Weights of a small mixture-of-experts language model, trained from scratch on English Wikipedia: 80 bilinear neurons an expert.
Below are experts of layer 3 (counted from 0) of a mixture-of-experts language model. Rows are named gate (a neuron's input weights, with its number), up (a neuron's input weights, with its number), down (a neuron's output weights, with its number) and show model dimensions 120-159. Each number is 500 + 25 x the weight over its row's rms, rounded and kept within 0 to 999. Numbers have three digits each.
Before each expert's rows: "raises" lists some tokens whose logits its average output raises strongly, later layers aside. This comes from a sample of Wikipedia text that the model never trained on.

# expert 25
raises: ",", ".", " on", " in", ":", " and"
gate0:535497495493472503450479516484478485532454488511516507570473496498556502484487504474533481513519522499483457492477519491
up0:507506507500558497474533468501519478482541527458522478444498469482509509522511487522490551458536500484498481521519491491
down0:520487500496513510543470516482481545500483480490513517521496502507506478531514516491484495500453506491524509501501480489
gate1:466534468522518474493479505509493517495477484498503478515479448534453522501548480523492488485486529456481467519507485516
up1:519504548507511478522500553472514523513462501489481498526477466483492534457510481505522466512448490459529499464489494460
down1:481498474486520480499522479488510479537496481503517499459506511436511506525500493475510511505501481516506491463501487504
gate2:517498556488512515501496500471516504527514492525496518529511528472524492532476484516494478507460459523481456466517507470
up2:559534509468483493496501513464490536527512527554519483530516530505515467471462486491466496500540488498512471505534485492
down2:473450483494553535486481502470539452491513533475522528506490458501464499523517504476511508520505520500473496481522462496

# expert 43
raises: ",", " and", "'s"
gate0:537496495509478534520556540505474519489506490508521505530521537521519472544501483506485461544452525510487518492488530467
up0:538432523522493529470516495502523543506539509533503484493478457485504505440534486493494480497485518482460511516511469474
down0:500478491467494514497507509498500484516514502458500529515513487468485416510508513524483487522513508446511538467500538511
gate1:490510499494517525482538475476483515499531522518481527473492462486479502498484439509523512513496526494521484525505549506
up1:508508458492483471503502509541470500508501540497488505524445526476506513494495505512494508492493483559488488543474474498
down1:491525479522527496466480493507517519484506439491515516472499488500510518499493464556550486479495543503462551494481494497
gate2:479463471507501481487515480504526468496505486505472529493495489501485487450551501478521513530518476467495486493470524530
up2:493506523526540485489458519484526484496519465503475477496514484469475471484496526509530472513476516503541504479467515528
down2:498504509475494531509491484514519489500469528508481524506464482483469466493493501452453518509511520529480531506525516476

# expert 18
raises: " (", "U", " and", " &", "'s", "ya"
gate0:507481465478450522515483492502472475506485498481480523473513473497497471513533553497485496455499511464541509552479427458
up0:482498459504541461491478513524482462490463515497532526507466529485490512508515523538493534520475484528554456475470511490
down0:478493496494504492461510458528531472480514531533512509506519476473498495508458457455496531515479461501454517443478524479
gate1:471481512499504495493505522488453504529442485495477486479482523490499480550426471497473517524496484520479485461482463471
up1:474493486431481477489492551510500500538462463492530546527443538489461507545466471491511505535497459528489517479457504489
down1:494543527518528492475527533477519516512532484494510498466481515465485538509520494502459510491510474499480488506492546514
gate2:514513513502536502481525544490456507469463566483497500519445546491489491470521494491525496541491529509520483463478544518
up2:512524492528476482497481508478488514494500535536517511490484531509511490512493527468526465508497516540483524492498556519
down2:482526481514516505491527497510498531503469551489478476536470495479481483536502488494463469514471468460491452499470476468

# expert 38
raises: ",", " (", " |", ";", " and", "."
gate0:515552471512522499465559501499474513488505447485492478470492461519553443477501487509504522515547517489514535477491477506
up0:498489516458491511511484517518481505464489518444530522470480496478495484466437474492503491462459492477482529478517532524
down0:483514531504518502463483527563504504519540517483498497498475536545484533541473477508494540544501510502481447503524474500
gate1:482537508463497488479463461510503454500477467526498583509485514501506496498507498488521514525458512500495501494504537522
up1:580521524452531533482511505543512530533506518521500486478496523482474499511534482491513461496490527491520517475481510447
down1:534496496476489465501498478529485507512478492481474526511532519553491530484563538491524487475521536513490534501494504501
gate2:525485509496532435582488460514470528510510516466542471475476499449530525462464498510492465525533471507470478536505521430
up2:487522492509459513517486469495506508511492529485489535525497481505532487488519525437484505480492512550496500477499501518
down2:516493481534516470487495511518528492523476485480486491436504529544498463464550495516489478509522510476492487512506551500

# expert 8
raises: "1", "2", "8", "7", "6", "3"
gate0:467509563531471510492520512463532519526546505485517511542478502489513498496488529486547499486511506535518522486494519555
up0:479487526485547508471491489510537505508501519469472492507523508470489485536505469549444495521490505519506556492521503457
down0:484515485504473435480508504539449521515517487553527513511497526525507494516521459517483511505517488517527474511485501498
gate1:468488453501541508512487519585413517539446463486513522483500534487416528551505492492525544499478453543510508506469515500
up1:543475463530552494494525484510503486489481523514515485513453512472513509495464489501494494508540531475510474479499508494
down1:535502475485471518490512463490518492490478472515469524494503473507502521495498511510487521522468504485496438485548532476
gate2:469502512503535494481528513512476494496502542531511512456493486483476487512469497553501524505475463514531495482463475467
up2:486460547458530486494467508504473557491499515496518492462462502492473519491509452470460508532470498467521458489519504469
down2:497554492517473491522512466476479529472516541543469488468454529503469499503526496510501465507537476503479495514464486514

# expert 17
raises: " the", " his", " a", " this", " her", " its"
gate0:526518509492488532524478518490515489522491505506502457497544466455504454518502535477513495460513463459499492515500451483
up0:464539443458462518504503476452490537491512532537482515545489524513514516509493509463486466502541512481538484484472505492
down0:461512534525481468501475545547532507514516454510436517543559540531493499533482501545521536530519507496505488477527474542
gate1:528532496512431495502497484497530507496496474517477489524497482529517503476537499485527470542523483503512482487467476489
up1:523452463515495549516523469483507507493489524480504529489501535520476501490469500537505513477536493522550481513467516483
down1:518558511526540512519525485523527479533514501488477512524525522525507531516487458511476542463530540452493517502509501530
gate2:525550543527475533498551456481557464468500468488488464491465499478529470502489476502492492461506519479470474554485521500
up2:471500550497473447497517495495446513516555505485505549505498551519485484493474518486486510463498518480497513485500521520
down2:534495493530492475463502469485471505500480466524472504505539480509466464510549580551499482493544493456466480482482516532

# expert 44
raises: " his", " a", " the", " another", " other"
gate0:485496528525514477498484464496503450542535513505550496481495534499503590482537536486522506445482532501510531480531462487
up0:523489530514443478496527471481509577492494475478497496514489489477493493514481503515499459509502517455469528492475505506
down0:512498483528498460503487532462473490471498504582501456510485507476535454470482503470487524496530516505499462479485543491
gate1:472509493549550467493526473494495477534516517507487513510511555455515494513516477469499497513491491552520513468498534476
up1:501475510504531530528470483512506455441519492465500499511507522496485478497500517545506484483520495491539473553514507505
down1:505492496542479507518501491516498493433471488528486520501481515484497525494504540474482499531512476517500481506511504458
gate2:489516486491510477504507432480487509513456476523514491505481479516545516513474463515490481506509518528498539519489500485
up2:497486489505500574460502479498533524515512485503514512476455516488539528531483547535490492522499519480516527491484488500
down2:489521526520484462487503549510494503486462495495489537480527493499497522455507478455486474517469467484523510482492508516

# expert 1
raises: ".", " and", ",", " Club"
gate0:519481496508518517512542477489486487471531453502470505501506500493498461546474469498519512538510524519467501482482495507
up0:527400477550496538470473496530510494517548508519528503466475488471481472495486467481518527479532528478455477493532507472
down0:498522486495531482543529492475468523473486506471464481514530495524454496482511496527487525505518517529490529484494513513
gate1:506463476543490472483490511514476531491468544509470499499460473542520499515477488504476500473540504466512541416506502503
up1:469516473470486466462533496460490489485519498484461549483553515464471493502502508520550507488455492507450513507529492527
down1:541523555451548501484500487503437516518483523476533518485486567509503546516518513516537521477502485478510493524495462485
gate2:487544464516540465465506527499502473529516491498528504523511473532472445478494496530545513535509519507501504557508521533
up2:479505507536536476454497479463526457526522490512470509498498520515477520498503494483500517481488475499497484535479533517
down2:518486449528515529535469498488470480503446489528480529480476484511468498527488508481521472469497511506535513468523530507

# expert 12
raises: " (", ",", ".\n", ".\n\n", ".", "?"
gate0:472472480493495489473527502536481514498490488460490511530497496538514495502456531474456467556525503498502538498499481500
up0:466517507508537523500513472448536482500516495517494481502501489513456489486464446536548498524518464523498528534498477507
down0:532518438542484530512488490459517481439489509504509466477496486556501509517473511514525520474498470471501441502491513479
gate1:506443472487457511497482501540503503493521532543479540511489524517495504501533489503506500461484468480490458536528523473
up1:479453507512459552513456511492517518503445523530505502537508495514528530492492524526491468494481499473483505490505500431
down1:519507480522502508516559440508493559471535556496489515528488490477529428510488524513499507465503507520515518447474476497
gate2:479491478493539461515476496497496548520505489500473488531516499451464514474502498455510511509524489487461470483496521549
up2:502491516510508534486547445497514481483500481498531522492514507481508486459510497515532479535487491514496487498530475506
down2:517482530510522517497462504494463503562522491507481512489447512479459493473459515503504481513498460473488498530484519568

# expert 23
raises: " ", " &", " and"
gate0:488502457519464503536514511487506528501453474505531505544509494512499533486472456528494533457476498482498500518460500522
up0:473512538487521515499500489485453506514520542503486510522491466516513528499513479461515474478490510557505537505478537531
down0:489495474496514476547535517444532521486538548477502516529477502498449507473536456497524472483460518479506511523462493500
gate1:477537490519519477543483529462490485503474503523510496544509485522537499514502538512507523509479552508501506481529520473
up1:503504441527457460540529478525506451472532514533489467512510524546545525505516480529461522482520512517495489503513497535
down1:546499515515471539494503502506525446508469497535499536504528500526485488481506471526512553487463518496545478537522523494
gate2:490546501509459492521508498501490487487524486516492488499523474514501525501493513549516511491492474462475453522482525529
up2:502508473546504477489474525512491469507476488566512466429467483481504537520492495507498466520498476517450473476503457490
down2:490488492490497542506507486512504518489469479470517539505468478503465485446480541523471528490483499490532504474527524519

# expert 15
raises: " and", ",", " (", ";", " &", ".\n\n"
gate0:468516476502510491532515498496477448511512518514498518495484488455496493513525480488534505522499519529495489531497505471
up0:508478487507465493530514519461522538500516524479477480504494494504446507479484542518511479496501493496474565504491511523
down0:520527464507431500508496537478504521478478521465503495468503483537518494485499522515496488470548524507480491525483501503
gate1:448476502462499525486504505496562482512494524470478534541503466520492506526498486504496501491517484485501471469497530478
up1:493555533533497503463480502524488523511517528538491506474471510463493496484469472465517472478529520540486480517465512499
down1:506535497416505493480505487534461463446495520505491508476485520492496484530515511485494510482506484521480504464501531494
gate2:498539536496462562518465506475507481492539463492501487539493520525510493501500525468528496517499509496496478490471484493
up2:444493500491488512466477500525466517485485555537507507457495478470481509502536503465489510486496477463500526459482472445
down2:454509473514520459510494535566467505490485543513510487507498517526461513490481503519528496491488503494489543520479521501

# expert 41
raises: " (", ";", ".\n\n", ".", ",", "\n\n"
gate0:522511521486500511505514508456509538493498491496553524531470500542471482512510504510439493479517491477487488502492539508
up0:497471506476508545499499498551524516479496508517476480468513488450440464501541556506543502503469491539496501513496491537
down0:475477502478512471481499507514510539460481503498524496511544488450521517515457523520533500488491499483504467511491446495
gate1:540514542500508489469494512512458484498490538545529515532444499528483515519520479519505513465502478524469487511527507520
up1:494467504484486450473510506550486513532522469534487465540504520489539525507479503490560509504484507490502477522518540508
down1:453495494464494511474450516518503495532536465532476490475505513456497499498467551479509493471522520513497506528535506499
gate2:508577514548508449526513518501496483480519507468466501473522486495517504547531491516496499519543497483463485534515516520
up2:551452488519478589503490507494477517536531504531489496479489501519510438493506486493476475506509503480483496530488523491
down2:509462495529523477483554550515546485529564524491501529511473492489498475505468533498484498472508530489489488501495474441

# expert 28
raises: " a", " the", " an", " one"
gate0:464535507492482524461505458540516471491459500527534510532528561529514537498507508490495513510448503488490472504491493465
up0:490481475460475489504501479488494484502534493549496476549496503456550495492506505499519501519478512486542552494517514534
down0:487529508496505472482543533492534566462478530514540509499520527526495500496492539544491484443506487525533488483507458473
gate1:520488508499531524506483501487523512488474538569484473496506502475509532501522495484460517526524517548465447488486537537
up1:474488489529499434492557480486479500422547500509532515502481511469468521528479504533474505519494487460472479518484530477
down1:495487507554486521505488494509488491500531521468464519505497494495510525512465518501480504493496451463465539530488499466
gate2:443504518472470498481507480509496503452426457509518529559487540512452507524521488508496528481563471498505535488468491456
up2:494485488474538470505531518487529482529495544545452517501482502532497485532516484464511536516521507493468518501464489511
down2:515531475490496504498495488496526482479510515444491495523463535483521483503475522492475519519525477454494524499485548527

# expert 47
raises: " the", " ", " a", " their"
gate0:492503498518494468489525529464517490512519497500471482511491524510513489504494515550518492469491504499530444500507525530
up0:503486483524460521500520479505475534509499493492537516516526483496524510491506485469502494469527492504487506517496447491
down0:554456485476509560493463540509476503451498482508489504489474489498541550506511503482492501483529509504514525501505525493
gate1:535497520479511502509491485484523499457527493487500482490481525529463539508506505516491515475528490490507456511514494509
up1:485524455493506492487480488510494522497489498494501546524538514506526503493510482466481495493515436538496537511506488512
down1:486488517468493536506478493509537464492462502496472493496492499505505504516504533492495516509509479489520467480531519500
gate2:506515451516506499464507508477482500500485489527493479508508469483494524545526502443497466519482511455477506479486505510
up2:527489525514456493519534456512510459496470509509526524506509535495520488489482428486513544450529530508508448504512537516
down2:507441514495487513506513513514518481494498545498494516523516519507486495476465509515502549544469491489499461486490531472

# expert 2
raises: " of", " +", ",", ".", " in"
gate0:482510526500492455493490503509465499510499518523554511510507546487534493556489497479485523493476525511494494444521555468
up0:472491531494506481505487582460521478552526483499478517508506486475495483497478501528531482503510500528495456528507505508
down0:466559543486463476496480505522518549532506536504459481494496492518466517545507500519524462495551525452505522467521499503
gate1:505508519569497506496508459493528513533475485518544461521486543468518512510524505502549522504487519473493504516489493518
up1:492428504475507483530492508480464508494509486516551545490492469486517491471505504513510502506508472496466489503528506549
down1:512485473450494523544475516474498530491513514543497528506503475500526513493515460536473488468509504498483506491499531490
gate2:507468534508514532494507459463512465494506463466508497522524485519453520472522540452529470507517515521463506535517482511
up2:512485494497458482521465531482485531548503548482485501521507491464548477510473440539484526506508477495524499508572493500
down2:514460512527511494463506467471481479535521500450511516543478485527507496509472485533523504530544505499469504520549449484

# expert 13
raises: ".", " ", ";", " and", ".\n\n", ","
gate0:519498522493509538499473511479498495505499516490469524502506511462497487500499520499549495531513541483497507539523448486
up0:499550485517469503531549482485478507482469502518489475530492475474493546469520472492452555552429513492493520489489505511
down0:517472491504548511493515482484506462539486516473488518486515459513498454565516503503504493528527495514510486522529498492
gate1:528496531521459503476516493490567530478541525433485504512521512472492492497473511496515502528496501482463467534476518484
up1:441516453488521494502492545487477503467500507524475471448508491495468533499510472493521471513483516517489477439552549542
down1:521507517501488473487514530507553488525476466495479502514496518527517469497507529536523524493519530515476507553498495495
gate2:494494505546503540501469510533490440457458427498440488500547490492523500504499507452541529489552474489485513511555525528
up2:517503546451517537510492502481496497515499442480504525519509484454503497482501502451535499483548550491490470529475506524
down2:500515515562456489479500504488494458479469499562499524482468545477506451508485525473513512488481514484548507495528498497

# expert 19
raises: ".", ",", ".\n\n", " and", " to"
gate0:507468523503444481528473508525512489497524491513492498531501480486505484564502490485502494522542500479529506523525506544
up0:507493450472507504522528469489472496494509487487499538518528551527504469507501538497475510474499493505499536542467558434
down0:490484482516532496470531500494497536510455485502429481502509485522474490551490533510502488491504496501484484484481479490
gate1:543504523522444484528520502487497485468498450519463524510494504468494511481502530494468501505456499504483508561510499469
up1:517485497520489512533533520500443533486555550495503487555477453498515525492516510501493509474466517560471472499536505526
down1:469497505471499515528504482547510523509529495486520473484515471503479540470535471495506514512521530540485510518492493479
gate2:479502486499460496504507494492490477439512511484472466505518534478500499472448494504499515507496478511477524515476519492
up2:504477477475518488517526505517491506480502448533521501521512500489468540522505512515501511537496487516508468441491475455
down2:501531458472475494510484457481490503496440503495510468468496511451480489508520464519497458455488499437501526520511506549

# expert 22
raises: " in", ".", " at", ",", "es", " of"
gate0:497507519453462484522503539527513494488533514479520558502509511467451547493473497531536548515522448521534499503481498507
up0:555507529517492520513512528507531492550528475499497508505534450464502463519509501474499510548478534523503517514521476507
down0:457528501491531505490476520526469536509494515507517508496485491494540490466493477492459497476492559493503490498478530496
gate1:528462487500517512525528468493474483468534454500501493489466484505507531481497503540459477526436495500488525507514470483
up1:508518500535500480491499488468516493474518487543528531488498456506521462529481501470539461486471508529489466516469499513
down1:486499490469505512529533473534536486507464504523518460491468553483517525490556493521495477516502528518519492516511457458
gate2:527469545513461503501474523477532506504511448540522495487526520497500463502497537498506499466594454509526527518506494471
up2:518529510508472479491499495520478473448501479504499499484460547457506498488494495482487514504525488495493579520477499449
down2:541440519471529442482520539490539456502500471524484511506524527514534502527516489512522490490490500495491491485476535495

# expert 21
raises: " to", " ", " with", " a"
gate0:529521474494513494455513481481542442501447531493510458465491451518462441478524474493449467532490498470475529490517527450
up0:495467468506504447510515489467498526511506532454479541464491512510485462507532503498511510489489470485508521504458520536
down0:472487510515509467515470488493520479507501569476484496508512461511516429472447528539506475465486474527482514489466497529
gate1:503510533498523521515503574495483495450467511459497500580499503507505495498510519508505465497493505495500549497472506541
up1:506539476523505481528492494517462514529501503492537503528503449504543515513524463480530512477560478482522492456484496480
down1:489502508522521490480508472537499525482484501546523502523439463471559528491499527504491532451511547532469492481527504523
gate2:485517512489487500510518488483514521503512490527519484499501522462511505517458460517487526507503428528461501531494519507
up2:517518561501479476540518482438491470507505492465530491510526480487554490504502514485533472508526501478509517485517470493
down2:488530481509488494540504495443550499513549500497488475484511526502495518500494482473498485453503490541511479469519449466

# expert 45
raises: ".\n\n", ".", "\n\n", " that", ","
gate0:489528498504537474500545450551523533470488517490505480526466538505476497554537488490497523474483513541528494505545515475
up0:507488540515499526517508492468489545517517471471478510470518507477533491513497527537528499437480490508498490555520558519
down0:541497476503491533464469489499506509533509503474535501458505479489487507479507554493486449486442518477494489485525512493
gate1:517505508498486505519527501476489495481514508499488521456504544499516506513497534476476469456484533452464538443501453543
up1:530503501530483506524467447499520482508468532501547495475457509524464525487542467494523484495484491524476510532490509511
down1:498519492508481518511496457528509530489504509487560472486493470465526510453510544512487529461485498548491489519542466478
gate2:494455526509543495508520496517465435462491501463524489521489505525478533532517497530513485519556484485544482499520553483
up2:475546547528513456519544505552491540523467534509481457492511539516544530488510524479491511518539503505524476539452505522
down2:538524452504526516494492468500497484510509468505456498518536519493453478496496487526511478525510498490467506536497522514

# expert 31
raises: " ", " a", " with"
gate0:543461498506505493474473484495494487478493484518537502532528531486475540539524465481497514442519483507504450517496496521
up0:512499483508535506547485495479464471454504549488453524458497510497512499512489488505497490505506510441516491503480500485
down0:541520526533503502500485490503458531479523437510510485489468452469506488552528519508458515495547524498477527478477524447
gate1:486496506516529522517476536563489492504481507516480481497534487503472507532545505495485525485485494540568473504531466436
up1:519491484534504491490507504489487504498453499516471503542472490491426554518539482488509508498479509546514513490504523503
down1:529471518505450492497505482485460501509504475455497484455475510471498503542504501509493509548562498497454449519492523493
gate2:550509500511487528452502479499521526484472500473504524451539498476515493504485492495476479500443545484516490509493475437
up2:516489503497508520500495536487475469524518499497524508469517495520526532456508470495528520499475509538537491488502486520
down2:516525468501511506497508549512482534463481456457499535458494446510523545529484501486497507516499467492504549525503500468

# expert 5
raises: " (", ",", " from", ".", " and", " /"
gate0:530502512489493494517501480467483539569491496558490485554526543471520480500506515523444480494499555541520487532507457475
up0:523504486520467530485496507515476530529517507478499495559472593505509508504486484483459469492511555466508507516534447464
down0:492492486482505502532475529462500519487489494466481434513520437485497529513476457488528518517516470533494501507485489481
gate1:556503526500520476493500503493496481513556498473497478529501505481517474548474481495511491515504496479491500495502524522
up1:502518491487510494536504481546479543502513493475529506450517502483521512457478487518499492506527552494540493501476519500
down1:458486491504493506475478494501488545472523507469488507510545495493530491464456496502497492488501516515492514523516502467
gate2:488502525517482462509551485467511479490564507521444468463472469498487501479548563473517511498497472484475518504496511479
up2:506501493496508499478495453502438495559494466499506484520459500503490492466487506524498481462519478533504520504488472513
down2:517492469521478517497550510453462521476520546472486485500496506493474479512480488510485518500530526476523519482505524507

# expert 35
raises: "ate", " and", "'s"
gate0:485482558549497451506521480528486485539439499498499501560504478485521528519474533493519491455483469450506462453492446491
up0:531500487498469494495481558493451519494523522465497503503481507492501514513482503493491483483451492497574518472513534468
down0:519521495508491517472499497511484486487490477473445512499498520453514494551475557516492524553524452519475478511517504494
gate1:479517496494475512492500518568476445516495523501491521478465516519511528511506530519461510507555490467506479518543492523
up1:546492507508492540513503484522497498533499513500480489504495507467485500502523452571491480511526487442571503487548454520
down1:507496481523518527495495477502533557500489495499529478498463538500489532507490512523487496507526493548487492492472479468
gate2:524533493484570582459506467507514476462491493494527519502513505496524525503472468447503499501499475461512459483464492488
up2:470516469506482483492485480527503465495513512430476474467499474500484509501488492489494482502514505477499490538517480528
down2:490469490436467518521506496509486497512466497478488511514495525538470514517537490485510484476451457509469518496479492482

# expert 36
raises: ":", ",", ";", ".", " (", " the"
gate0:482512459520501522490490505521474499473522458532514511466534519475529479501511470513493506477568513499485480522501491521
up0:530444527464477491536478515512503514527521480512506492470494516511427464487487517514508506505463524495466539482512506479
down0:486502493533538499497513499459538495485494523480527527510512478486488472473461499502493491477518491461512494470524465567
gate1:491486514491481514500540562524484486543524480468509469491486498493495473474489564516478478536499473444512520486481468515
up1:506478457496515539476477468484461534501474506517507431459490518490491487465513535505432473510508505504489459483499476499
down1:541491486486532479517504471505481503514522510547528514510557445486477513464545468480491516462526470520491527482483502525
gate2:505460497471494470446536536524500538539481507503555499538467486511536488498513506521510483494513533537491517491543516487
up2:496525514493503465496445488504525481525494501506521482492486496483535508532495506481497557538486525492539476527490504511
down2:490489472490490475503476561489518558492483508491477522461529467487505468519471481514488509524476533494486476503481548477